From a checkpoint of a small mixture-of-experts model trained on Wikipedia.
Size: vocabulary 32000, 191M parameters.
Experts: 2 picks a token, a sigmoid router.
Below are experts of layer 2 (counted from 0) of a mixture-of-experts language model. Rows are named down (a neuron's output weights, with its number) and show model dimensions 384-479. Each number is 128 + 32 x the weight over its row's rms, rounded and kept within 0 to 255. Numbers have three digits each.
Before each expert's rows: "raises" lists some tokens whose logits its average output raises strongly, later layers aside. This comes from a sample of Wikipedia text that the model never trained on.

# expert 14
raises: ".", "-", "\n", ",", " and", " was"
down0:078098022164117126195113070063141124125171109113126137147136151133115126088127129146146177195136078147089160133143159115134178126103106131181158091068158129134094161115137202129133123158093104124112143117146161096188135119111161142159135117058163124184091062124123125124148096112092168180
down1:159092171139131113175110096173217120085088162101120102130076033082155181124153113171127146138155147105113078150141157127054166091155084150123127176129104142086122182126091102146125105103146173149109121121174119142166123143121163110129147116166186129107177144114096172091151133150099092086
down2:081137119116121198053127100107138134132123086056136109168143103128145071086123104145084104151164209100146092153094067131141087136105079094058113082094203133159093097137130082075132099132085098184130211142148151148157094158143087138120148131101162157144134109116124096106146141132103146126
down3:146139072110103101077118151122103100114104137125095182072081178115124130147135040133094146111134130129110123103142068099132132119149104063122165123125055129210090129159086093123149111152129143129138148121103140158122099098108104108156168158109110120124093121128076115109164165160184155199
down4:113171119160125073094135102133058114093097124102156132106092123080092058121102127097162198147137174125145064105147159194120181121145087133147095164117113096120108086078143123143151121105164129114119129144149164101059138186170174167151123171180106124135107132100099087110100156155143134179
down5:108124146130069154251094112100120119113132106129086086118178166192093160079102123146147134109100177111124108140108147149138128094111158164098118172099128109082211133189056056109075100138133167105156127189182061131095171098191105123128166114119165150115124139128165142119102162109139137088
down6:131125144089124159159143162102140151084077116068116152083114135139147174133087083185096136074112140131128147122137124182141181086095100131122149139122170095161181079180159132118123092126155116132133151131164118134141130166153116115124141146142094161149120097145136164102137142070122104086

# expert 5
raises: "\n", ".", " in", ",", " ", " |"
down19:166079160117056178127119136154136101124161112146187125132159111109141111115180167127123140067149115098093158123149126125132113086090189108127108177143089092139156149157134089108102112178157160089081179104109111178136184097139116120165126181146139143102155067103130169151132128140105179129
down20:130136151096177096103146123157098152125087152173120143185130134098115113136113170109130122130145175090101125102169159099095136091074146135064117155143086118100085203145110118100137124131144129151139110084148122067151130154136181117081145128148086167088034072124135122087131111113118062137
down21:105127097142134142133164125112124097197171162077191144133112125148111182098149167153118113137149098188157132087086147042092135073117184111079128107147158166148126155131081121175129202091122152154066159077184105109210117118186135060109135092112122140140148109119142142158125100086181078113
down22:137153167105087157125146109074097131075139192186096134056107099140139098072111117147106170082118119143077197109082155167124155124143101123099118188108134100171122144076082128078169170104159070143115115135144103136150157124113082102172128169173105115133178079135155167053171140082161122124
down23:188093128116100112178171142102177109099124113117102160098150161113133122120193140128094140144188127143174121111132142168188086165113171098169144167141083118089201174119146103151152115155090194118086134130064062118096107134099111164128144169131064123183118139089071091098140149134136178124
down24:104119074114094145119115151101111116091121167046104070115087102156075123128119125077151151166141136146123099125157110156113124114083125077133050097156139106124106179097149124095102134120193125134124114111154094127138117130130139153168090078095085155103104101104087116165086135132167135163
down25:125129059157163057124165072144208107112132176137162104127132102092167120137166105082099160110158111138145112128141120194108156183052146163193118086102098125144163188129085130152102184142095124104134113182145164107130168138102101146093143074103150102145070155063134199161131091107142108115

# expert 6
raises: ",", " and", " in", "\n", ".", "s"
down12:147143108148106111139131119179136142117118078109067147133110131072138105108186134207147098159059153216134150113146089108110138145177103120113109135107118125156082132168130134116109155127093151150113153130099131091099198139135046133064173122076159102160194115094213083156148154164082147134
down13:102139141163099163118149156141117088154108184132155128118147090159130189148108117121108159111136104155098178155151128111121147144124096064192135104198175098155100116091163158090108155157121109130158099123157134141153095172144069145122145099150124116148040121170115079110123147155160208116
down14:127176124158118098111177173093103120135147135122132107182085175127126113107122103105168136101143128163135151094185118090121143092158096120143111165126174190156186138164117129143066129192128141133087139116138083109159169158110136137111174149093121194191120118111077183162144168116179102201
down15:140106129059182119118154079110167108161169127170163103131128155059139126158084117125116123134170110105138153118103139124129123091108118156139106102104166103175139136153121158179109103115167108149127120130096101101145135134130167115155143100188139111109099127161160090079175140117145102043
down16:103163090126121133200133138126134131098121129111144131116075160183110191138066123133146115144110111146139128127105112125110124115133134142110151090159127089142134116158125155061097103131097144166134143160107128137110157141170174160172152163131168177153136113086105168101152192141090107165
down17:156166084117114080146123195177127130109166097112156159159080093127197199151142090184152123125146102067154115176111120148176102125098100127069119150132066095140144157105111152118130077130184132131125188108085139135112115129119155194122118126137110110129157107178161127150109058186174137199
down18:165090067061123109161127180155111129102175131158063119153161184180091116126138103131191116096143096147149144105163136095136110126080087119119149127111101107126067098103092142133127151130102063135097152126106152081102148124121157128138156123132080119161149115149145146159167156075090127137

# expert 4
raises: "\n", ",", " (", " and", ".", " |"
down12:085086152112139152135130134139062161106110125091145136137151158135096127095115195139136116146108118139118108167102124102093106116124114080135143128106176068113125177160176175098182082111146177142155095133168139168132154139163082104126129144164117132090093107172081107089132067069131094123
down13:084075131103089124156111077177106143160126105115120123113136091116111168097072162159151114129106069123140103132155072188145104139153127107183085168113113127202163105132186128112105157160166127111130118148110135151088119121121183145145057112190097135148135135137115114095095114105113121164
down14:133062166152065174134137109105115133105153157130178111156148141082112167112125103063116087140113153084120126121152114140122173169137171085141109129186102086139175129189145099110149158143122131167118149079168154173142140198190172095170119157125075181191173152139139172139100146154148118113
down15:172062142133094151091051170108201064155136101106195089156142132146142117136171147101160162116120129126120099071119153203148107137132085198148160068171126159135066129092121089163181106090091158147149080149170118108130156157062110151113132093105067124116124140115089176104173083123133132041
down16:084125081138178140076141103095121152151131143121118189151098122130110137153095161106094114078157113091105120108123157128112114134157146157090087137159149175067119074162188107117094175137146142081121121115122163093144119145156131106054095129162106148125113169093123054111071089000100154089
down17:179097150087150071167101130141140121147081110141130141098134076163119085128111121135047118109124117161156179120152124109132202141128149132148157149110178148165076073128092103112145143136108166117153113156125103116077115147169136120136160141124120096054099145067110129105094176114156111206
down18:093126129164111133109180061181129101092161115127082116169146165092099099104093149125136175094136180128084139170148134146070122073122102086099116094154163108099098141161163092103112156085171102113169192120047125110168158114125150120134167097129117159097163131095165108083127175113113129121

# expert 13
raises: "s", " and", ".", "-", ",", ")"
down7:131126132067106084128173136112082133101091095064156136210167101083062138126093125161153153155150126142089139151164156119168155116141133125085114084155077117134121113137106059081140111140146131132107151087155181124123141104091123090190156142094131159090131229086130107061088132050107150197
down8:125118097194162123159159178107129110130124123149131103102132171097124054133121142091110097170140120183119081174123081122151145120112122160115151129140154126103125137096142172147148173180155122129101057152170192120155129157088095073120153154148075113147143085125122126135100093162140100201
down9:184096092091076064125077141119153110167154125118059177087160119191110121155155132069148159076123153129160109123111170101136145101114079100135120128106104131085157096067131158152183203089173157163127085148100177163125174090140084061118149134137090107123146103081126111143182132106123155109
down10:125161133062133189096098172159165103103083040176168167154103093140124120158119147086178059135132131187091129191169154097110123049128130175095041105176126101148162104144120142137163083088171117159139114130126124195110070071165172107158096140116145120155126138117102136133153142113087142135
down11:116086133117152112124087094139129114083093083107105104094107160095097090103119103121083108087074116107068094123112071157145143176080118116080140172120173096130153113120170064096212132115178115079142151130150095116164140154144191062200094117170096103138070197108068160099130142154112135233
down12:121151167129086171107129080137102113145104077136163167114133130144148082134112082118157157132151150187133156126054133125068126129119135137145204125127126087055155132108162118141177144127131089132135140184116125077116069101104112124154152132097160147163170103178118133124088052124075143164
down13:156119173117153136125082051104115132088091219093155095161142130204171177102119087085123155149158156145115204083128096132072139087120131148205099099064118131167183142126178134114131127141100136152130125155106140074109150098149132145142116111145118118110165107122129166129096138160114109167

# expert 2
raises: " and", ",", "s", "-", "/", "."
down0:059148138091137125182130144091120142146140156155131142084072167178139162105146157138116123198112157103139166151117140137145137117169164121133156121190145120133100115121171200085072169141086116111110156096117105186088135090156152184105095119134108146117179170102117116088158144119123066147
down1:120127143108099140181125089091083131142145144166191123181087138079154127122151120128176131147111069200082133104111150142139121111156148150080112119122173137179083121125105131163090130214170164127105108124131129116069109179135128136191102169131156191158121106144121093151136161102100158172
down2:131126167104160155159161125089094132174103093139127129167156143179109155139164138142089105150165167134174120090102100120152179157166106185160115119130131122163156159076133090198111163135087103081197137123133123073118151128134155089198102155109118059135152109128179106114127174065150154160
down3:101107126120062108127164144135133120050116148154108112071129122139146108140108095163113087159165095162118170123157121159123139150117123150105100127097086114098161072152110097145044145151148102143151081121110168087116130145163149083138133107135131112077165126131093117151099102049131169156
down4:115122128171099130102112129092090121060079146143180095157116101096044179136102128189118110096138106107141126187125067184149138122104144082126091183119098140098026133114156153099074181138152132115115119155136082103164110135140077187169159114151146094138120098180154107165160116182092154155
down5:148142176152126137162110117135146115108179080121093097055145111139163070148110151156117168051150143119082123150160139122162133141127154162103119119123124170138116110134159150147136097140164096149134149124108140143192108120103107126099185165154143103090080109186103140139108137146156157111
down6:178074188118142173166148133213083126039166114104183139124078126156128082149108137109094164197106098161163155190150139124123124161124173169140153162083155169120173109110110096175132121118117145121087131197125094109112116109139176139094241090179075079104160154158130152121147132199128149137

# expert 3
raises: ",", " in", ".", " to", " ", "-"
down7:140151144188146104142151135151139117155064096125113133132107118152103132175129111118154114178094123123127141138091164200147123179141065172082109144142207205192133091133140139072094139216128141114142110212140102099163113126160084134072147151125203104098129136092125086124142171125101143138
down8:101044136126149094145141116106198120169143134187150125143074168093106132117127121064142121136154160123168094180166157138144110142123116109107136181165129136170111068185154144169124151120097175146159088159129131087145130143082107064150122117121131149052128104074149216144168169069155110117
down9:109093137075095126175076115109116148098150103152140119208097109111128097112090088140145107156134104113081112141123160120121100161135115093088152109105123079110132169177170099103139147081108172118105095101141128155195196080053150073161111082162192141111155078194123116077170166133155086132
down10:103104104126115130164123123174131141093159138110140121078168131130140119131126090112103102132199099127154161158132131097116150166161156156140097112152085141071126074146099122149147113133126094163099172166106138125162123178144186103143070113123131113178144136109113117163122186175108182136
down11:141137127174152198089156190160169149098113100182169167123115137118137152111204100179113141082116081145099088134133117098193106163071138179137112125131150160029177095177133108157139080095116134143102143094139100184062131112127146180145136108147150125092140096093153162110082144081129175150
down12:156078137120111152150198124183116133187182111099127116083158118078100118142119103127141126159054151125108148099151161215114091131121116100127114119153170122132162165144132083155134142131138143112134071109160114173171173153097099116108148117086121110063078137098180097080166145152118136187
down13:098147086191188097141108119122101130081135143071141143123151117113110112114069175103096114130107102112156151181136154096097188150161103142190089170161118150186112130172082161126123102144079137103119087149123077168117170110125154117082150088194155193127070138172098105148110158137185114177

# expert 1
raises: ",", "s", " of", " also", "\n", "."
down19:129131132081067178146073110053134197140145124129141094091108081131120132156158072137159094133149173094123098148127091148128132119129104121083160145156080166148083134116116150110120101140128119154116168162175178169171085069109148162171088132114138154172155077157125120125125124093161115114
down20:196124140100071118185133142140132058187056132107165108130138188094139061193182124133064102152129108137090129169100140123110093060112139089074106148154113066133084111126157136156097110160134149205117103134140141166098167111114146100159131144091195147117151146153097102137094162122106160115
down21:064172133075176099199142109133128141157120159097156074067127164074137099142169074139177110098149075107151117172124118148188122161127160086101178152166168076136077114094151073172139123142157102198108171101175156103128121099169153145107140148128061116124079110159068157083111075122105147160
down22:066150135086135083148110075124171130142132106131121130103163116138089189166161161133119127149143147087120132163136188115117104192160176165197112156132155141129124106179161130151083043102170083102156112098132166069175120092130143183108160097085121140146168138163138119130109106123070136195
down23:068154198133193141098120081149068086138081143138162133145136142140108144160115187090130126067110085187069147104142173112139138127144102128127187078143114105155152108111109160107129077131152155134175112130079184088194181153144104155138140112114114184097161111212120109136171161124081104116
down24:132129095105085194151174090088082141107163116120111147104113148060186193163134123145125133158089125088165130181197182147133121134071135136113165153148044073113130068094159209132092155167145089185116139085126122160146168146114140132166089044091118087144052152147149062158187129149103076145
down25:171153170138087148128102131108109158106152151097126135121120104123124124165154098108219147180100137207108081146090121143085155125108165142107127084160026103143159120166103135098086102086089170188111099152157130112114137176092117104172164077149095105096142178126123159150150124101125111146

# expert 12
raises: "\n", ".", ",", " and", " in", " to"
down7:128123138135143107114182103114120133092142184149105153059159162209127143121145150138083151132080132135064072084125190042118084124106102105155119155189111212151110125124144138111169112141146083088231118170142120139122084133177121139130126172148126139091113070145149148120073125095135178140
down8:043105146141133118106162119117103178091128057072136152143103123129065177067134127130118149168159136171051145121103135055158219199085107151113141084079135108098117081142135098144130124169147145107098080123114147124160109167096128158115201130078111081092164135140106136071124101137166135102
down9:134093117126195088132120114122113198119188098134174190152154152108120120156098150120172174142128108157098058131137136129149134162106096129165173163133166124082167172110122142156154154161155093179166157175110076091115139088093182070124112103183173132125095136142119127164124193099152142225
down10:183176141078145164142097132105142157166160121113173125133156154132093115163168090179122164105168167157132157121117132083142114122071135169175057105069128159100103137137186075114069097171115117146118146123137126105106072136155173124117126112140170104089135101156124106149155084112123155128
down11:170088113097169128130112127115102149137166090143108112127157089133092133108178123088155158157151135183119136145120151195165123126128108066144218139143110097153108077144109126110137132120160129154166118094124146061134167134169099069106147078133108093124145109161162132184142173103106139186
down12:126102154099147121102116128166126153141099139089177174066112116109129138146138136120162165088143101140128118133085167128148170096179202071175117104125104109157141106072082139134117178095141149142136102070099107158074124117161110075146112097135099115189149099167108142150145104067099160174
down13:112141171099139129111104105094104110045088166133101153147158084119141156108144136125197128160098110139147083159120158177096069176185092083085156081135129176089188117133154116125143182167148130118123110112144124061172136106166136158067165140055117156176137074172086085177124106113094108146

# expert 10
raises: " and", ",", " in", " the", "\n", " with"
down12:069090144074079132168176074127102089125141142126073139136136079101074138100133167098104158180199128145077176151094141069053100188104091101133159121159189073164119137104137131092199095173162139087133144119113149143170109094114124083161149143154122092099105085140122130130152152132078101096
down13:106040183133153155091141131203129084143180138160121075088088169093087100108167171153089127078144113120140140155045121255100158140148179106125088171086167131163165166135126181170156148157139110125074087077132141118107160169133149099148117095165165102110107146104106122105154081186138135073
down14:090124094104161112084086142083164119126141160140099137120182125062073154190114137162106134072166145128165135133159132064153154115087132146092101164167119166146105070176106132148156139147182096159190131126151097151091146145164158073152125140127100121128129071147162184138097152169155126109
down15:160126086035119154129141103140092180122158188149167104082106121224142098184118124124132130130181096146096094159150146116092118168086137152121107102126152105146139164115155193094140131158166137091152142142134096125187124113155139127094063173152080045108151112107177098155130112104126149104
down16:128135156120150154161104135103130151133086109171100072107123136092110154096144071110208156127091082102146153088128109102110071113104135218137130118141055158136071073139111162162136087115163083118099092099099114085102123180061132138110173121168089188085127166096145135085105137112097138143
down17:116125147108124160117176115143064133156076132139092142151123145111110099099088101137180128147113114129161077164134119098185179145107173087145162050165143163126131117149082120146166105192062142126018134163135152159080124132129121107168124147157143108157110155152114092152098109130107113110
down18:198083089159103134159144153065097177122113119114129083161110153072132160118108156114169141135159150106146157195142193152109135156118166076154160099199146101090132145113173172117144146122129097114169132211176157119077180107108186120124132085131166109081134100100105097135233156105153181103

# expert 11
raises: ",", " and", ".", " in", "-", "s"
down0:101198075157122117078133163117075172097165187116134107118149113084190124127103106135124206164116108114136105170162132122102179161098104104137137112099098157106206131164154127140104128086111132152077114166121129127070153133103168068132145104086164155166107120129130167154135194120168141109
down1:164144159127137199079142143121138111067153078152200165098158172118173136151105144179128142127128102139163137128114048092117148199142139149139144131092157153096162131084148114088045150068114119174093108144127140109108127141096146101119131095132168074136159129101140165090145105172117092159
down2:135131125107190162177107093087101100120125170078132099115114139162087122102099144115129171134148132160130163108158126089131115164132145117115167090088148178091100103126168153117093168078146109099109107030138136175076120205093112123121127125134151142153132080145157160087134150137131096114
down3:147144131100117094093146109152145135115081114109077095156114140139183160099121121112144113149083141100130153145066122071178089119073126141131104118128142077108138156134144189085148102086165109116119120187091130176125114149063173087102139152150154120118161080114177110132103160172119128187
down4:122094092121095147105159133130154133084046104137094114166116119064111144147133114104153098117182181108118143180114124130197127175082151172144140099036059113106153125170116147090181162215152104128167082088153129158126181093148078106088161143149133104176148107136095098126156135163139154120
down5:241130147138134102102173149128173167117127079157102108095125154160069129122137128116113106169077100087180130161095132153103149148116154168121201121115105121208112167140139116124096122087084131115147095146079171090125150099109102095143118122098089119084093138161129160132169136056073136159
down6:081087126187091115137131084174136161124127108191152153196143092129130178112086102153129138108150071112113116161127145098114106153125100169147157072125225134144088117159094209061166086133095164170187123095100102074141136115128166134120116093097132158146132144082099110150137030175148121147

# expert 0
raises: ",", " in", ".", " and", " (", "-"
down12:107133123165122175126133150097109088057122097113124115176087115054113147162110154092129122168191119089116122115080110157145166119172114123140078130173105054160102080057130124182133100168153144210149089131163146140149092114145074128101127113104119135116102140119125127117136108119114190135
down13:069091135142061136157129121160133150077150083149128180129078121146104174088123099131125153148125120165132122134121112137101108086135134098173106167161135166105094139104201098062195159205143145120139175100135083140158174152194118110190164154106099109178105070135097130128144102118165144122
down14:133120105119200107115155113098094104136149166100133154141113162109141094127116118167140120101096086092179109200141172064151113136147107121124145148141141108059090172114159170145055147132108169133170094096105148083100089095147127067142200103199142098069069078132106152120126115093126171133
down15:181120137161133150145128156085137119104173122105160153057158149134090104122175127104098070144137117064136103154118153134144134047120168138114099098158126113206118151142174119147177126130160080173126151139130164144112161134079141099131131166103140154146090142149124114122096117144092166100
down16:082112054174170128184136170128158124145163113091154192135158086216168125099170193100135110118179152110113149094151177164143105157141174145085144099146131113108151153106140177109181190089116148177149127098125112158187133129108110122077119157159144152147158177133075138151166121101138109149
down17:130101080110133175148139106133099150113112112082127172114091075206143109127134124172139156177140161080180152072106096130149068190093113173168125142105169135082132105114046123140141168139092192152184126076116184139125082139119123064084120190159114147128121148027114116129144142131140195114
down18:110126056121129069092140080095140133107128154158134109080166118117116130126082135150149157078151145147154109124117161096104100108130125165137137178124155131123137196163147086093129155105185141190140109151115111108151105153137115107146150119123128144128120075067115140103140118104148157118

# expert 8
raises: " the", " to", " a", " one", " in"
down19:162171084106141136154125189088135073181147077115133192070101123157143075131119125126135129123132125150131131108218114178135137195106145181079075135135108077102127133113131138078124146157085076114135116076161155190137187105133185120087119102136127139119095086127179160108105106096167089110
down20:116150102121126142071168139083130118136198111111160112189113127133090140168078148099151159163115133166088123125152196195127140161097136164135160129143159167168055156129184062115138057165101076106128129101116115115085114119213101137036174155193055113117126133129159169152153164110078101111
down21:146149123161084110155124180126125132159179143067079061141140147095158120064087174146148141100123171148160169126172087089103135163114047144076102099144145125127121156134104156092067112059136172158140144124092168195100150166154135100050136085097198112170104147107168181111095116124158177156
down22:143091130158055116122099156113119131112107117123125118134109133173151070143109138140135121174122132148129092142100185146109112126157043098115160158098147110167160145137140104221132101125120143089126120166174139151150153200117129175151140179115133106114169155161173143078144205179165140060
down23:141112129167115092052106166110108154129159113122189180166135095106118094113121127136159121085114090139084133157166148135142162130093130177074173133156122173157138178136152095152109091134121132164134193156155080136097170189116150133135153092125118060137161133152107147200077139166091116142
down24:143109138125077086157138135118154139152107148072086103069077090092138154153168144134161095089123114207110102156143191139150143105157095107119165148090121143118143129164141167072084125058125126091145116120082148175136028129119161117115106122143216112105162139146157104115145093125133132148
down25:129117078073137117152131095192085158100127094112105150106188174142158095154127138095104138135092145138090128147048111157118119068114110128158126181141125166117130121127135069192077145169147125160096164123095099098112176105193060112119130060121096093110111193173107119117164143162067106106

# expert 15
raises: "-", "\n", ",", ".", " of", " and"
down19:155114154191110090091106131109135120108101113094077117139134112146114161157138171106107150099115145130129141049160120135134156050147164131215156144161111137128103131120119054158167154105208151135063130146155142156106145096152092163168106151117160128125193106117144119107088158120108062117
down20:136177101082107136171076150161134114118125133156104080082148153138147159107133087126096159140164158170155114135141154109142153143140147121105081100137165157183107077158127120123153151137059159112108103067150145203135158133098072094135173112111086187131128156145097150095166144111142172102
down21:106156102132108196136090090078171177169117122169173104088133110074118150118064077123157148175170174093078112119126101121146075089148066189153135024148139118134119214124055135084129132119117134127072125098206089207127178066108129093096168141124104194120145169122092084140128178114128095111
down22:148141105119196122110140121110144146147119121163039101113124096080080128115094158113146109159088122075105164072086151127154158126092113173102112130122177136113160150107155104179096113144136118138096121145187129166106177164059115098140114130081128114208231134167128145146138155117158104164
down23:138155088158161135125051147134100107085128106082143108128124117132133144115105083171131160166125115151101138101125095112110143159161099076099148168136150085160118148135122101086163165123084130139138117152133066158172159134165133107111189152133110081099110120172056130139156114091038150116
down24:208163103153150123131111136134154121077150140135128153173127103130133168174086100112105149123155161127190126126134134104092081091117093099147115140152083092083138096102137144141106093144115063175176128100106157130087126114214096107179142112115106141125094134134128098148123165172111125128
down25:177143126107073193148078143136211169129112136148142151106045143147135069181113185136120132157132186110188146097109182131113134174097133109095137086127084132108141188074161079117185160160128128115145152115084151110084240092103154196153087145113147144126111153159160128060105134203074141122

# expert 9
raises: ",", ".", " to", " ", "\n", " in"
down19:086119124135175122137157104086126140075126190168066124117094084117143119168076155148144105183128103180129153138134118083158170136155161130055083170076164125144154077103066122134126180123132113136164155110134127110081117128119130166106163073096117062144115091105095136172144159101099112124
down20:175184141102179145137173077115136173158085133076115114141178156108112115140148163120106085162142097114193192086148135094108152174203098115173130179097160127146073152131124085104143084135138088116176125140053124105135150151190130119118112126120110128117120101098099178103132105182118148097
down21:162147113124149156141109163086152125196140068129154085177163147120118086155134066140136124114110116067110115178100096167131142117078163124128143093083114100218108088120109139121146130167128158144092080148168117130112087158133124146109097091143143144136139109197149104166190153083106110101
down22:099151112163129183083132192137159105084152124092162099149151168167174156060084160165134123129195097100125142134133104109200118093105101103151133144135134123205117173096070150164101095119115153089059176087148125123136102128128172145183115050075130174104124138098122100144168110138161103129
down23:119140155089125216127142192120136088112100099175128078182132162085100137140112174126094125097100107136109198145088097168088126109107122129117077137085067209107140031140090084116136089115098083123130111144148098138113217111204101065155144146133136126076115131139151127092100101053113168164
down24:117133158150144039137110106184152136122122112133092173166194185102166137152067176133146121130159108131128106213089094131103135120135102100184108148131117161167141183122138099102118081133115085120161152124141147154163131017136199134156097094145117122127122146154096120110196153118148068108
down25:174098075164140139114111054098116077145116121102130095066171084076102148133108139111197114157098094137111114126149088118127106122096120165155127112157182131082158138128107139158145135108082103154027193133119084135166150115085073138093121138155072134169145166109137103190123111103115128120

# expert 7
raises: ",", "-", ".", "\n", "s", "a"
down19:165201195166143058111148168100118141132135128099140132085151148143099171149192151108081136193158079128106152162142121112101107118111177068149109139075074091142134085096070115136131101101088108063100112084130158112180157111113162116144106130097141158132097168130126170109138123086102088097
down20:097137098156158119099127077149069075117158122126107115100095180125128095071161048072103173178086125132094141134142192075153103086116134132150176186165054114152144166161087127190109057127182152131154173144084127164145101114066163124092164130114134156149086102146132048117147074100107147138
down21:149140086110118123147194111120195104176126111094120102136116147092095078138156084108121180108115153103149127141099154092165109155119125087130198072070161100169081153141094124101130187132095142072146152115117122084130143149155124136194138097103092049150122162083103148152121170166124137098
down22:148127145140092163129155124096146126138102119113105098143114106101141124053125086128136134135102135110128131091106085137120114140064140097167063133161159171136123132106096154190093133125143164156104120155129153130145130103141125161091120148100064107113179130117152122137126192069132133078
down23:139113114153068130095162164131168165089097126091121092085102115200134074189102129155113099123151100123131110144160156130168094144145116116107158140135126097114118120115167142173079157127153106134202130069126101121128139129153154153105086181167133130155159152184109074090167144156108107118
down24:083060144096172177134100090045135151120106051114152122130124085121051133137154137130173128117118131093110102088114100135113139126159127117171112174095150091100143089139173125079154084133186104154077137190109096176114071102146128093158116140154125150155128203143124109153146099183102172116
down25:168100148117139080124124169084070083106122170147121154118158140085175133109168091179162117134129155092102131127061110118065115101118131111164151129118169116150102149148133109100104131119166134099156126117153106137149123164128089112102142148162141072094117149063194128104111122107129074109